Experts of a small language model: width 160.
Below are experts of layer 5 (counted from 0) of a mixture-of-experts language model. Rows are named router (the router's row for the expert), gate (a neuron's input weights, with its number), up (a neuron's input weights, with its number) and show model dimensions 0-159. Each number is 128 + 32 x the weight over its row's rms, rounded and kept within 0 to 255.
Before each expert's rows: "gets" lists some tokens that make up at least twice as much of what it gets as of all text; "mostly gets" lists some tokens that are sent to it at least half of the time. This comes from a sample of Wikipedia text that the model never trained on. Tokens count by the router's weight.

# expert 34
gets: "| ", "0 ", "0", " ", "1 ", "–"
mostly gets: "Ath", "Candidate ", "Cam", "ld "
router [183 174 119 165   0 142  82 144 186 153 115 179  75 157 128 168  86 176 105  60 168 149  99 146 180  99 129 138 119  90 143  74 154  95 140 114  69 185 136 109 164  67 148 102  91 155 115 143 118 111 149 117 122 108  96 107 104 161 125 137  63 120  73 107 135  74 155 128 163 140 127 127 119 128 118 132 131 134  95 165 121 101 101 122 164 141 138 142 120 109 150 116 134  66 137 117 121 136 123 178 132 110 137 176 158 179 142 121 132 183 134 163 140 118  91 143 108  98 138 151 123 129  97 155 110 173 156  97 121 190 139  91 167  76 184 131 181 150 131 181 149 125 115 180 123 157 174 157 145 141 126 105 123 102  82 127 108 125 117  61]
gate0 [170 185 101 170 117 123 155 116 161 145  97 142 112 147 170 159 157 193 112 150 121 111 141 116 138 109 154 128 122  76  89 118  89 142 139 100 123 151 143 148 116  42  91 159 144 117 114 134 112 104 166 102 109 107 109 135 146 103 179 166 138 144 118 144 181 145 172 183 148 125  88  91 101  62 118 119 187 170 132 122 133  86 110 117 113 151 122 133  94 116 165 161 148  89  90 102 127  85 113 179 171 146 160 170 175 123 147 155 145 143 143  88  68 104 121 122 158 120 165 132 105 144 106 130 152 178 102 119 135 182 165  64  72 145 192 127 180 100  95  99 152 179  91 182 102 150 160 102 104 131 146  67 201 168 105 155 122 106 203  76]
up0 [101 124 120 144 183 131 180 127 127  81 162 130 128 174 108 102 159  85 143 148 123 117 148  97 126 106 142 115 186 196 197 149 138 122 105 160  78 155  70 113 113 195 108  95 153  95  87 137 171 117 124 137 163 157 187 103  37 149 111  65  62 113 164 112 106  89 147 114 111 109 196 163 147 155 148 105 138 128 112 129 144 150 174 130 154  97  99 176 126 148 118  81  76 179 124 116  97 105 162 171 134  79 137  78 106 172  81  98 110 105 108 146 107  94 104  76 110 141 144 105 102 103 108 181 134 136  91 139 171 107  97 127 115 113 117  70 178 175 150 116 156 125 123 131 142 118  91 186 152 155 122 155  72 170  76 142 110 120 133 166]

# expert 16
gets: "| ", "==", "sur", "== ", "d", "Dr"
mostly gets: "sur", "ser", "sup", "Det"
router [167 186 142 118  62 177 114  98 195 132 117 122  69 171 172 135 185 163 138 109 150 118 103 121 186 109 171 147 178 126 173 105 161  67 132  86 109 115  87 168  69 130 118 146 142 117  74  98  97 128 115 132 103  69 170 175 114 118 180 112 155 155  86 111  78  97  89 157 147 118 126 119 175  98 109 176 161  74 157 119 170 185 110 120 163 106  76 103 116 178 133 117 104  41 124 157 104 129 121 191 125  88 140 151 135 136 162 136 126 152 130 135  77 157 122 116 157 115 144 109 114 162 103  96 139  98  94 129 126 146  99 139 134 138 141 180 132 189 102 167 201 165 133  96 142 108 138 146 145 169 135 145  88 137  75 118  81 134 155 122]
gate0 [153 110 151 142 103  71 140 168 136 136 173 132 156 204 144 157 129 158 118 114 151 116 172 145 147 109 122 171  82 166 181  88 119 129 140 115 132 152  89 104 108 160 159  81 137 130 135 220 111 100 178 112  94 107 124 100 155 227 126 159 103 118 130 166 125 181 178 112  94 145 118 121  69 129 128 115 137 176  88 111 117 119 125 100 135 134 101  82 107 138 136 130 127  95 171 143 139 117  87 123 133 137 103 169 151 137 171 164 135 117 138 126 140 169 101 157 141  51  99 222 222 141  97 142 124 152 156 141 127  86  90  87  76  51 114 170 145 136 119 170 127 136 133 119 191 145 105  78 136  81 102 130 113 105 111  97  84 112 100 156]
up0 [159  99 112 128 137 173 114 155 133 159 123 115 115 124 139 178 103 158 123 139 124  88 133 169 134 113 145 167 141 108 116 154 105 156 116 165 110 174 129  99 130 149 140  71 106  89  88 160 168 119 150 126  99 130 153 110 147 190 101  97  79 105 112 141 123 159 152 154 160 149 147  99  95 151 177 123 149  95  81  71 108  58 168 120 191 129 155 129 153 129  71 136  67 184 173 133 132 159 115 123 154 106 105 153 152 183 143 173 111  95 101 114 147 138 124 155 116 113  33 161  70 164 107 148 170 160  93 107 193 148 152 160 146  72 144 153 218 118 143 127 108  40 151 135 157 150  37 114 110 101 164 134 149 161  99 148 112 109 123 163]

# expert 17
gets: "par", "fin", "u", "por", "med", "cre"
mostly gets: "gener", "ustr", "journ", "initi", "gradu", "associ"
router [125 167  81  96   0 157  35  75 141  89  77 119  67 182 139 124 142 170  62 155 118 143 102 150 175 132 148 126 175  91 112 127 136 132 131 131  96 104 128 126 111 160 123 188 138 142 138 151 205 152 119 169 116 126 160 146  87 150 140 163 153 152  65 102 142  99 173 143 100 132 132 105 151 128 103  98 154 111 113 110 140 177 114 118 179 111 134 106  60 124  75  98 155 114 127 134 140 119  83 157 109  82 115 144 142 135 141 123  78 125 144 148  76 127  98  95 167 105 143 135 119 168 106 209 111 153 114  80 158 146 121  92 134 142 153  99 142 126  71 118 115 123 179 162 157  97  80 147 140 133 121  97 120 136 172  88  95 117 159 101]
gate0 [112  71 144 120 101 139 103 144 149 150 140  91 115 148 132  56 102 145  84 118 160 130  66  77 101 144 119 169  92 153 108  51 142 117 169 140 103 147 113 120 136 102 211 129 126 151 152 169 161 122 136 134 111  71  80 167 105 147 136 104 103  48  63 156 128 147 176 101 164 137 140 153 167 115 104 103  61  83 135  73 148  99 115 145 146 187 170 118  88 140  98 142  98 152 127 126  91 181 142 183  49  88 144 131 135 124 123 193 151 116 151 106 146 164  97 137  95  62 155 122 139 133 112 118  97 178 113 143 109 105 123 154 103 157 104 144 115 133 184 109  84 101 115 105 121  94 163 151 107 127 154 154 103 118 102 103 228 129 146 134]
up0 [176 113 121  95 203 109 127 170 133 108 183 118 123 140 124 135 203  63  64 165 117 126 117 174  98 124 146 122 158  89  94 132 101 102  93 103 126 133  83 140  67 150 131 155  80 121 132 147 180 112 173 111  94 139 156 160 122 134 130  53 105  88 131 107 123  92 100 116 165 152 167 125  97  98 166 168  98  85  82 141 136 161 117 150 137 119 156 100 110 153 105 135 133 128 109  74 140  99  63 167 149  89 144 137 147  60 125 107  63  81 132  89 163 140 131 175 104 155 139 153  77 214 101 146 164  82 111 122  95 137 129 144 122 163 101 169  89 125 165 163 155 117 123 112 148 139 119 114 182 156  92 119  89  79 143  71 166 114  63 132]

# expert 61
gets: "ob", "od", "Is", "ap", "ib", "ec"
mostly gets: "ob", "Nov", "Is", "Ok", "Nic", "partic"
router [121 194 131 122  31 153  99  84 224 111 159 110  78  98 157 152 122 154 131 145 122 167 158 108 102 126 144  96 114  96 156  95 145 166 150 142 105 154 162 174 116 167 114 185 139 162  94 110 155 135 132  89 123 104 128 127  99  78 137 162 154 165 107  90 121  85  78  87 117 165 140 128 156  95 103  94 126 127 156 120 163 121 137 137 162 111  85 168 140 137 165 131 123 116 137 105 166 198 100 166 140 103 181 108 168 139 104 109  55 110 158  94 140 127 142 138 140 131 137 126  89 157 127 174 129 174 227 158 143 138 117 119  87 101 239 131 103  97  87 128 149 155 123 149 178 128 153 151 116 120 139 112 155  96  71 179 118 118 154 100]
gate0 [107 186 147 151 110 115 129 100 121 149  78 150 138  80 109 139 173 162 133 103 118 114 140  82  96  90 156 127 105 133 194 120  97 122 105 114 152 111 112 120 113  88 136 113 117 106  95 205  86 126 118 112 124 105 134 115 140 118  88 161  92 164 113  82 168  77 167 175 177  57 147 150 118 153  86  77 163 117 124 176  90 128 121 145 187 128  64 113 131 149 169 176  85  93 169 159 115  66 128 139 104 161 127 164 146 160 124 148 119 181 137 115 125 159  90 136 119 126  85 129  87 148 111 120 161 173 128 147  78 114 102  86 126 106  97 182 151 134 115  94 160  82 215 167 163 166 110 212 171  97  87 135 139 117  81 172  83  92 107 113]
up0 [156 116 118 118  74 163 136 146  70 135 135  92 136 128 184 173 107  82 117 100 182 149 110 194 122 108  91 111 118 159 142 116  84 128 165 130 136 141 119  93 136 181 173 124 162 149 187 141 146 111 167 101 212  78  86 138 124 156 110 134 167 109  49  91  93 145 122 109  69 128  98 146 116 179  82 149 107 150 112  76 132 165 102 173 129 105 146 102  64 133  75  95 146 142  89 117 110 124 130 139 153 151 146  82  99 112 112 149  82 105 118 147 139 150 172 106 135 145  96 179 147 194 113 152 123  96 126  93 115 162  46 158 113 114  68 131  90 119 162 170  79 124 107  75 133 118 105 111  94 115 157  74 108 138 145  63 126 171  82 133]

# expert 32
gets: "j", "ov", "ak", "'", "ay", "ab"
mostly gets: "ć", "š", "aj", "Florid", "č", "lav"
router [108 194  66 138  39 145 106 115 161 110 162 171 108 144 115 135 148 155 113 119 112 138 136 176 154  69 110 144 228 101 132 131 101 131 117 127  72 141 139 107  47  80 115 143 103  97  96  99  94 112 140 118 118 160 118 116 138 149 161 115 147  59  90 148 107 101  68 106 141 128 119 169 154 175 101 118 103 140 141  97 210 135 131  89 155 110  70 108  97 116 103 153 159 103 129 135 177 126 175 153 175 142  94 130 127 115 117 142 154 154 141 110  71 125 118 154 159 127 128 103 101 175 135 113 102 161 153 134 141  88 134  79 114 151 237 149 160 175 116 171 103  97 180 179  97 135 113 158 124 112 103 139 139 135 103  93  85 155 158  89]
gate0 [140 146 142  93 149 136 146 182 155 139 119 102 127 106 110 123 108 160 118 155 150 131 155 127 168 146 163 172 100 110 148 152 115 125 123 172 205 150 110 169 145 115 161 149 206  76 133 152 106 106 153 192 104  98 121 125 163 128 108  74 200 168  85 139 140 119 120  84 136 149 134  96 145 180 109 140 147  99 130 108 114 129 138 122  56 118  56 130 152  91  82 133 124  87  94 153 146 107  83 110 187 165 138 194 139  60 121 166  88 179 142  96 166 109 176 106 144 119 146 107 159  89  78  92 101  41  78 116 135 102  71 142 144 140 146  97 130 125 128 143 150  86  69 122 102  61 113  98 106  89 146  96 112 169 103  93 120 140 111 176]
up0 [170 128 206  86 137 129 100 163 120 104 137 142 161 121 144 172  95 153 128 102 162 138 146 138 108 201 163  84  60 109 203 152 154  92  86 148  90 148 137 175 133  76 157 110 164  61 168 142  99 153  94  95 122 137 123 121  85 130 101 192 141 126 140 163 142 155 111 158 148 178 118  86 201 122 129 114 100 163 169  74 157 126 109 154  90 146 106 151 128 135 114 135 174 171 106 132 100 152 130 134  77 102 117 159  96 145 183 128  84 112 110 106 126  77 125  90 151 127  91 120 183 128 122 149 164 173 191 125 162 154 159 111  77 103 118 157 177  74 163 104 134 109 133 155 153  33 131  89  80 114 102  95 136 155 115 117 144 133 161 105]

# expert 38
gets: "t", "ag", "man", "um", "ati", "cont"
mostly gets: "anim", "disc", "cont", "public", "tur", "ext"
router [164 134 120 125  49 192 125  93 188  36 160 141  77 129 165 129 136 116  75  41 117 109  90 182 185  92 189 142 137  89 132  58 123 113 143 165  87  94 110 121 102 131 115 126 161 115  99 166 135 102 138 110 141  59 114 162 190 148 154 144 174 106 113 155 122 108 119  67 129 161  86 171  85 125 107 133 108 100 101 148 111 134 155 142 128 138 119 135 142 130  62 142 149 115 138 139 128 135  76 163 174 138 144 104 152 116 124  84  91  96 123 144 106 115  79 100 158 138  98 107 179 114 136 126 175 108 129 152 131 111 108 102 138  94 220 125 133 129 149 141 185 110 106 100 100 105 180 162  94 176 146 143 176 132 160  81 126 103 136 146]
gate0 [113 123 163 162 125  76 155 204 143 125 147 127 118 110 192 165 122 127 137 130  44 150 132 134 110 129 147 155 104 128  87 128 131 111 150 165 105 139  88 132 172 121 143 225 151 117 169  47  81  87 105  82  91 143 105 159 140 101 124 120  63 125 138  97 101  83  90 114 102 178 119 148 116 141  54 126 130  97 145  40  96  87 132 113 137 149 147 172 138 195 111 127 130 157 165 149 132  89 191 157  90 129 147 144 213 136 122 115  92 199 148 118 157 118 129 194 114  97  76 116 151 161 127 136  98  96 108 117 119 139 107 125  93 124 139 140 108 102 102 133  91 158 104 126  93 157  94 163 115  92 119 112 170 143 141 102 108 159  88 176]
up0 [144 148 143 158 181 126 178 156 120 170  87 150 138 135  85 105  78 138 149 110  72 101 130 114 131  93 157 140 172 128 133  90 149 142 136 131 103 129 118 190  58 110 129 148 182 143 158 125 153 144  90 139  95 113 159 131 132 148 214 168 149 139 108 177  91  61 137 154 165 130  98 135 115 114 104 201 119 121 115 122 115 139 140 126 182  72 132  68 141 146 170 112 105 134 167 114 191 142 118 188 135 187 166 138 201 141 111 139 183 157 119 128 141 143 115  69 102 173 145 175 138  34 160 106  95 139 114 113 181 118 187 180  86 113 154 188 138 117 182 146 180 107 121 112 114 116 150 154 136 131 151 107 114 119 112  84  97 119  91 131]

# expert 53
gets: ". ", "\n\n", "\n", "). ", "\". ", ".\" "
mostly gets: "\". ", ".\" ", "). ", ". ", "\n\n"
router [153 237  83 164 105 177  48 136 144 110 125 121  96 110 163 201 140 170  47  81 109 109  86 173 168 103 179 152 167 119 142 128 168  90 155 134  88 136 149 147 114 118 107 159 112 179 114 145 140 110 127 142 162  89 114 152 153 137 148 148 192 146 117 106 100  57 121 135 128 128 138 127 199  88  72 155 145  93 173 101 132 126 148  95 125 138 131 110 122  71 102 134 102 103 146 120 120 152  52 173 117 102 128 136 187  97  96 125 145 108 151 183  89  82 146 132 111  85 148 176 112 156 128 148 141 176 138 141  99 151 107  70 116 117 166 150 132 206 132 117 172 152 123 162 139 108 135 144 126 132  66 123  90 137 121 128 115 133 165 114]
gate0 [106 160 178  68 145 126 112 102 135 122 159 136 110  88 148 143 187 122 102 139 151  88  81 196 174 112  91 103 147 149 156  75 151 145 167 157  89  79 170 139 112  79  96 130 114 146  90 103 113 139 116  73 120  86 136 129 143  56 143 102 133 146 144 121 109 117  80 133 145  62 112  84 148 107 101 126  83  71 140  89 150 203  80 137 136 134 152 102  89 104 142 118 144 146 140 102 118 148 100 127 141 119 102 126 189 113 146 125  99 107 186 139  92 126 124 107 127 125 157 119  83 211 125 130 154 158  58 178  88 168 109 101 132 143 147 104 115 133  27 104 202 102 129 123  84 171 156  97 147 102 111 128 103 166 135 142 186 118 164  92]
up0 [151 255 127 196 129 211 103  92 137 140 140 152  78 152 111 147 156 125 126 111 149 128  83  95 148  68 129 137  94 105 107  80 148 124  96 146 147 145 110 111 166 129 155 128 151 153 178 112  64 137 113 154 131 139 164 102 114 152 135 145 145 146 118  86 119  96 116 168 141 141  94  93 125 149  80 121 152 147 138  92 149 182 104 121 117  70 112 131  88 124 146 140  91 177 123 129 156 198  94 152 196 115 127 122 157 122 194 101 131 182 157 155  90  69 164 143  77 107 119  74 120 174 111  80 118 120 168  53 119  82 138 164  95 130 119 195  97 150 126 102 143  94 128 104 108  87 140 149 139  99 106 102 130 160 119 109 155 131 178 167]

# expert 7
gets: "o ", "a ", "e ", "i ", "y ", "John "
mostly gets: "La ", "Chris ", "Le ", "Robert ", "Peter ", "Michael "
router [163 193 126 160 115 161  88  94 151  96 122 144 115 129 114 139 145 203  82 117 152 112 153  92 130  83 155 122 182 108 125  90 186  65 172 111  78 148 150 132  95 127 149 176 131 113 159 103 171  80 142  95 158  97 166 124 117 115 140  98  94 165 132 114 102  80  79  90  97 174 113 145 161  96 101 146 168  86 142 126 140 134 136  63 129 107  81 136 131 126 105 161  80  86 122 132 127 144  69 169  89 161 124 206 156 119  60 121 112 143 148 124 105 154  88 155 106 141 141 161 101 105 125 104 107 141  95 130 138 143  81 102 145 142 175 138 138 181 111 195 190 135 186 154 148 141 118 234 112 105 148 120 136  86  86  98  95 126 113  96]
gate0 [136 139 151 128 130 114 105 160 136 116 108 181 103  70  95 163 105 108 114 122  97 175 120 118 155 124 141 123  86  84 121 188 153 117 202 132 137 143 180 140 175 116  54 110 174 201 132 164 106 117 138  93 133  76 167 140 131 104  72 104 116 144 156 133 168 109 177 169 123 143 169 150 108 159 124 150 139 104  85 105 134  85 168 116 127 154 156 122 127  96  81  69  94  84 119 106 109 168 100 189  88  71 133 147 149 181 164 170  43 151 142 116 113 127 147 115 105  77  85 155 141 148 167  79 107 199 117  97 123 185 109  88 166 111 120 117 177 146 123 150 121 107 138  75 116 171 168 100  98  98 115 195 119 122 109 152 108  92  97 123]
up0 [110 104 183  83 147 168 151 134 147  89 127 103 154 133 155 123 138 146 161  83 140 108 140 141 118 120 117 132 129 144 114  97 140 117 121 202 118 101 163  86  86 113  92 153 142 116  94 151 127  65  78 145 131 153 101 106 174 110 126  94 141 147 232 162 141 149  59 173 154 145 160 129 147 127 136 132 151 105 168 151  67 183 129 116 125  25 125 183 156 113  88 183 140  97  83 113 124  91 160 103 125 174 118 196 125  64  73 113  98  89 122 135 152 131 128  74 141 159 137 159 133 103 117  97 103 119 112  61 140  59  96 133 133 145 115 116 127  64 108  86 172 148 126 109 145  94 137 151  88 120 132 110 141 122 155 117 186  85 179  91]

# expert 10
gets: "ed", "form", "tion", "ment", "pos", "ay"
mostly gets: "provid", "review", "fail", "introduc", "clos", "pass"
router [221 117 114 129  74 201 111  46 211 111 130 135  95 136 173 176 138 112 124 130 155  95 144 128 174 119 148 129 174 114 166  55 157 106 138 120 166 147 190 151  71  77 147 222 150 124 141 159 117 122 144 120 128  71  85 141 124 172 131 130 149 143 124 134 111 123 161 137  78 101 146 156 153 180 119 148 113 100 134 137 162 116 130 111 182 115  81 119 126 135 109 130 127 124 153 171 158 146 111 207 143 139 100  84 156 146  49 170 119 100 140 145 108  82  97 116  89 141 140 151 134 172 126 175 116 124 146 157 120 147 143 115 122 142 133 154 100 151 147 102 121 147 120 154 123 141 170 200 116 126  97  68 111 103 148  47 118 148 120  97]
gate0 [133 142 133 106 130 107 105 147  69  65 114 124  83  58 115 155 116 144 131 140 166 124 145 117 133 144 159 105  76  92  80 132  83 141 170  74 142 136 114 211 182  78  77 145 113 126  76 136 119 141 124 147 124 104 201 152 201  94 186 122 179 103  96 118  63 141 127 107  96 111 130 162 137 122 131 149 114  56  34 159 132 147 137  99 132 191 110 153  76 130 102  50 129 108 122 149 111 133 115 139 130 192  98 140  84 108  66 122 110 112 158 126 155 142  88 143 146 154 140 132 109  94 125 182 127  88 121 126 109  90  88  98 129 198 155 150 124 163 139 155 147 104 151 139 140  61 125  95  89 128 117 132 112 142 146 176 114 154 122 142]
up0 [208 157 214 139 138 144 145 139 144 166 102 152 143 142  86 164 151 130  85 189 117 113 116  85 126  80 130 135 163 142 136 147 120  98 125 154 111  93 135 142 184 142 111 176 201 127 117  84  61 127  96  83 136 122 127  92  68 146 146  86 182 167 110 160  94 123 114 115 137  96  97 160  98 136 147 142 115 160 172 164  93 140 101  85 137 150 131 157 145 112  84  87 111 168 147 139 179 123  96 130 129 123 151 146  25 106  77  92 141  93 119  96 175 118 117  89 151 117 106 112  75 126 134 141 154 101 154  59 136 191 127 116 127  98 103 145  99 153 117 136 107 142 164 127 151 213 114 173  87 105  96 154  65 127 150 150 154  75 132 142]

# expert 37
gets: "li", "st", "qu", "Pri", "pri", "me"
mostly gets: "deter", "dem", "defe", "sugg", "pri", "beg"
router [113 129 103 189   0 124  80 104 194 109  80 156 113 128 139 171 196 156  82 109 172 105  81 127 187  78 138  92 153 138 160 152 117 116 128  70 107 107  81 142 123  86 126 125 102 126  34 118 111 122 145 147 132  75 172 151  83 175 150 160 177 182 126  72 116 127 171 132 123  93 133 150 139 137 114 121 147  73  88 136 120 125  81  94 162  90 117 176 122  95 130 142 122  96 112  99 169  96  81 128 137 132 147 146 155 153 143  92 100 139 154 154 144  85  85 149 132 163  91 151 114 135 112 114 102 131 161 151  81 172  91 126 113 141  96 113 144 167 114 166 167 106 130 144 123  87 148 142 138 159 111 126 137 129 142 182 155 111 166 104]
gate0 [168 156 141 112 150 120 122  96 202 122  94 108 121 105 124 155 132 105  88 141  68 142  72 104  97 153 151 118 182 181 172  59 126 151 122  99 124 135 137 147 182 173 162 157 156 154 153 121 119  94  94 107 172  76 203 175 131 129 137 245  99 196 100 154  69 149 132 133 117 134 121 158 129 180 145 167 117  86 151 127 148 115 103 114 175 117 126 129 142 125  90 114  82 128 118 117 152  96 177 116 124 150 174 142 144 100 103 125 126 125  88  98 139  90 101 114 149  56 116 121 120 125 177 109  98 177 113 115 125 150  97  93 173 147  84 160 101 101 103  69  76  98 182  86 132 136  88 132 141 173 157 139 130 154 152 101 134 184  95  96]
up0 [162 122  97 105 176 145 106 136  81 151 154 110  66 102 124 152 195 158 117 131  74 129 118 166 105 102 151 100 113  92  94 170 172 152 160 222 128  59 175 164  90  98 111 113 117 115  98  86  85 186 122 145 152 125 142  92  94  99 120 151 131 125 151 164 147  94  94 123  49 135 124 132  69 139 125 119 120 125 120 175 178 100 134  99 171  93 114  60 154 146 164 115 158  80 105 143 161 159  99 101 197 141 123 117  90 129 178 110 109  98 175  91 145 138 109 143 116  97 120  33 132 145 111 115 129 147 161 135 149 104 143 112 146 153 166 150 145  87 103 174 173 161  48 168 102 135 102 114 145 149 135 117  90 145 108 127 159 107  88  99]

# expert 54
gets: ". ", "i ", "a ", " ", "us ", "o "
mostly gets: "JPL ", "ov ", "ć "
router [177 165  82 170 116 176  97 105 163 120 143 139  79 159 196 146 139 185  91  66 150  89 113 104 114  87 150 144 163  98 126 120 163  62 137  83  83 139 198 131  87  89 153 166 138  90 150 117 150  79 142 125 162 105 129 143 121 111 135 108  96 100 135 143  97  77 101 108 138 153 107 145 156 105 123  85 164  87 184 111 140 122 146  73 120 139 105 130 145 104 113 148 131  91  96 149 137 146  99 147 100 128 120 216 164 150  83 140 150 102 157 121  93 168  96 139 133 141 131 154 106 106 103 135 121 141 116 136 152 115  90 106  94 116 214 115 137 199 155 156 168 171 193 134 166 136  92 239 145 109 143  88 154  85 114 129 119 130 144  82]
gate0 [118 112 187 140  92 128 171 128 166 139 140 127 111 130  54 107  93 139 128 140  83 150 114 158 125 151 155 106 118 120 100 142  86 165  73 106 162 165 122 140 130 130 140 108 105 119 154 112 136 121 161 105 143 183 168 149 134 154 137 113 151 122 139 141 116 128 128 126 176 197 186 139 119 128 112 112 131 106 103 115 121 177 144 101 131 145 141  41 118 149 123 173 115 125 210 101 105  97  21 128 141 118 148  90  97 128 125 144 105 100 119 126 176 172 106  82 172 187 124 105 139 134  74 168 211 140 128 180 147  94 180 137 135 139 176 156 152 119 118 147  92 137 110 172 182 115 174  66 118 124 112 100  62  63  88 124 126 149 217 148]
up0 [156  86 170 114 150 122 137 160 158 130 111 157 146 147 117 164 132 128 108 127  69 202 109 131 104 172 120 170  91 133 147 136 109  93 116  89 153  95 144 128  76 119 190 150 164 111 128 127 108 130 103  88 150 153 185 128 103 112 124 134 120  52 190 148 173 159  55 137 158 143 173 153 112 103 120  75 119  83 109 166 122  91 169  96 144 126 101 100 165 105  87  73 195  89 161 103 165  74 112 106 156 119 209 109 181 182 119 130 128  93  98 112 175 150  88 126 174 152 108  74 130 105 112 143 154  91 114 144 139 140 148 178 156  82 150 119 123 100 164 115 113 187 146 155 165  55 172 141 145 144 100 120 146  99 112 111 102  82 175 140]

# expert 9
gets: "| ", "; ", "−", "–; ", "Conservative ", "respec"
mostly gets: "–; ", "respec", "Conservative ", "probl"
router [132 175  95 144  63 165  31  92 193  70 137 137  80 130 200 146 149 124  93  97 119  63  82 149 168 110 173 144 174  94 145 109 148  63 175 137 101 172 109 181  80 119 173 162 151 136  85 173 179 129 152 153  86  95 157 166 102 175 144 136 135 118 106 134  86 123  98 118 130 153 127 122 133  63  89 110 142  63 148 122 187 137 154 107 167 100  92 134 174 161 130 139 120 119 158 135 109 104  76 174 113  88  97 135 109 132 144 141  95 109 185 104  98 144 119 135 117  99 114 144 128 177 110 111 134 125 159 150 107  92 121  99 117 147 163 168 149 168 133 105 193 162 135 139 153 112 125 183 127 169 166  91 111 152 141 107 159 152 150 149]
gate0 [ 71 138 109  85  90 119 161 132 117  95 107 169  85 142 131 145 167 168  61  91  82 102  97 109 128 172 109 152 162  92 143 124 126  87 134 154  61 116 103 144  83 125 123 121 193 107 128 121 147 189 124 120 144 126 139 171 108 120 145 135 174 144  87 128 112 143 174 130 159 141 105 169 129 106  96 153  70  93 110 192 178 119 128 121 159 101  63 108 187 142 146 128  92 138 104 157 186 104 127  86 182 139 163 114 161 176 123 123 139 123 159 158 180 106 121 120 138 117 156  77 136 131 145 168 131  90  87  86 105 185 105  79 105 142 151 151 121 162 149 100 213 159 150 146 166  80 153 125 172 134 114 141 132 177 153  54 164 210 130 129]
up0 [134 117 124 140 119 125 141 107 145 124 136 137 177  23 128 111 115 118 147 147 157 151 153 104 135  79 145 127 135 152  71 152 156 179  53 111 212 183 150 110 144 165  94 150 116  49 161 114 148  92 155  92 142 155 145  86 114 157 116 145  84 114 159 114 215 126 168 157 126 115 138  91 124 137 144 141 156 164 117  86 106  89 162 127  98 126 172 144  81 102 111 143 134 131 162 120  49 120 133 145  67 133  77 145 111  98 136 130 120 165 112  86 126 109 188 172 104 150 119 170 126 112 112  88  85 163 177 153 118 123 125 160 146 121 122  84 112  91  45 116  54 128 161 129 103 148 104  97 107 140 103  94 141 112 111 178  74  81 162 114]

# expert 49
gets: "s", "es", "ent", "ation", "us", "ers"
mostly gets: "success", "reve", "construc", "children", "character", "However"
router [185 124  75 160  19 158 131 111 208 109 113 158  56 142 224 159 193 150  87 119 157 124  88 124 188 115 199 122 137 163 142  99 186 128 143 131 104 108 130 175 110  81  80 158 108 128  99 132 138 119 150 161  68 120 137 124  83 150 107 119 154 138  82  55 107 134 128  99 118  93 144 107 173  95  99 165 153  90 164 152 140  80 121 131 123 106  73 127 117 148 104 177 103 159 173 118 166 150 106 155 152 109 164 132 142 101  95 101 135 145 146 173 112  67 117 116 127 159 148 143  32 118 118 114 121 130 135 150 134 149 100 103 149 122  83 101  98 118 163 118 140 149 127 120 159 120 163 110 128 163  97 113 155 148  88 118 133  96 128 133]
gate0 [139 161 121 122 105 129 102 172 150 158  98  75 111 124 125 190 113 138 130 153 137 130 147 122 101 146 125  52 182  85  69 202 138 148  83 112 138 122 140 122  87 151  84 101 177  89 103 133 149 163 147  94 182  49 142 128  77 158 107  83 159 128 105 155 102 146 135 181 147 156 175 133 126 125  99  90 172  93 132 139 126 142 174 157 130 147 173 138 121 131 100 136 163 135 121  95  90 153 141 139 142 157 128 106 101  92 119 158  84 126 193 121 130 103 158 143 142 138 107 125  80 165  95 106 128 188 163  93 123  99 108  96 197 164  83 137 139 117 110 179 190  75 111  88 153 184  94 149  60  96 138 110 131 114  73 176 108 209 112 122]
up0 [178 123 127 139  91 127 147 116 124 121 136 180 133 105 140 142 110  96  96 156 114 104  68 110 103 131 138  86  81 129 148 178 106 106 112 104 132 165 149 135 182 113 104 196 188 122  97 134 130 145 124  42  72 160 196  84  58 124 123  97 130 135 140 102 157 166 169 115 125 103  97 136  97  84 134  89 122 156 104 160 125 108 167 161 113  99 170 118 104 113  83 138 136 147 129 151 101 107 117 140 134 136 152 119  82 133 152 100  63  62 151  48 154 141 161 106 139 111 104 105  97 104 109 129 160 132 109 131 102 179 132  83 172 122  84 132 158 121  36 168 193 142 120 102 225 120 177 146 127 108 148 158 161 190 137 162 151 142 148 156]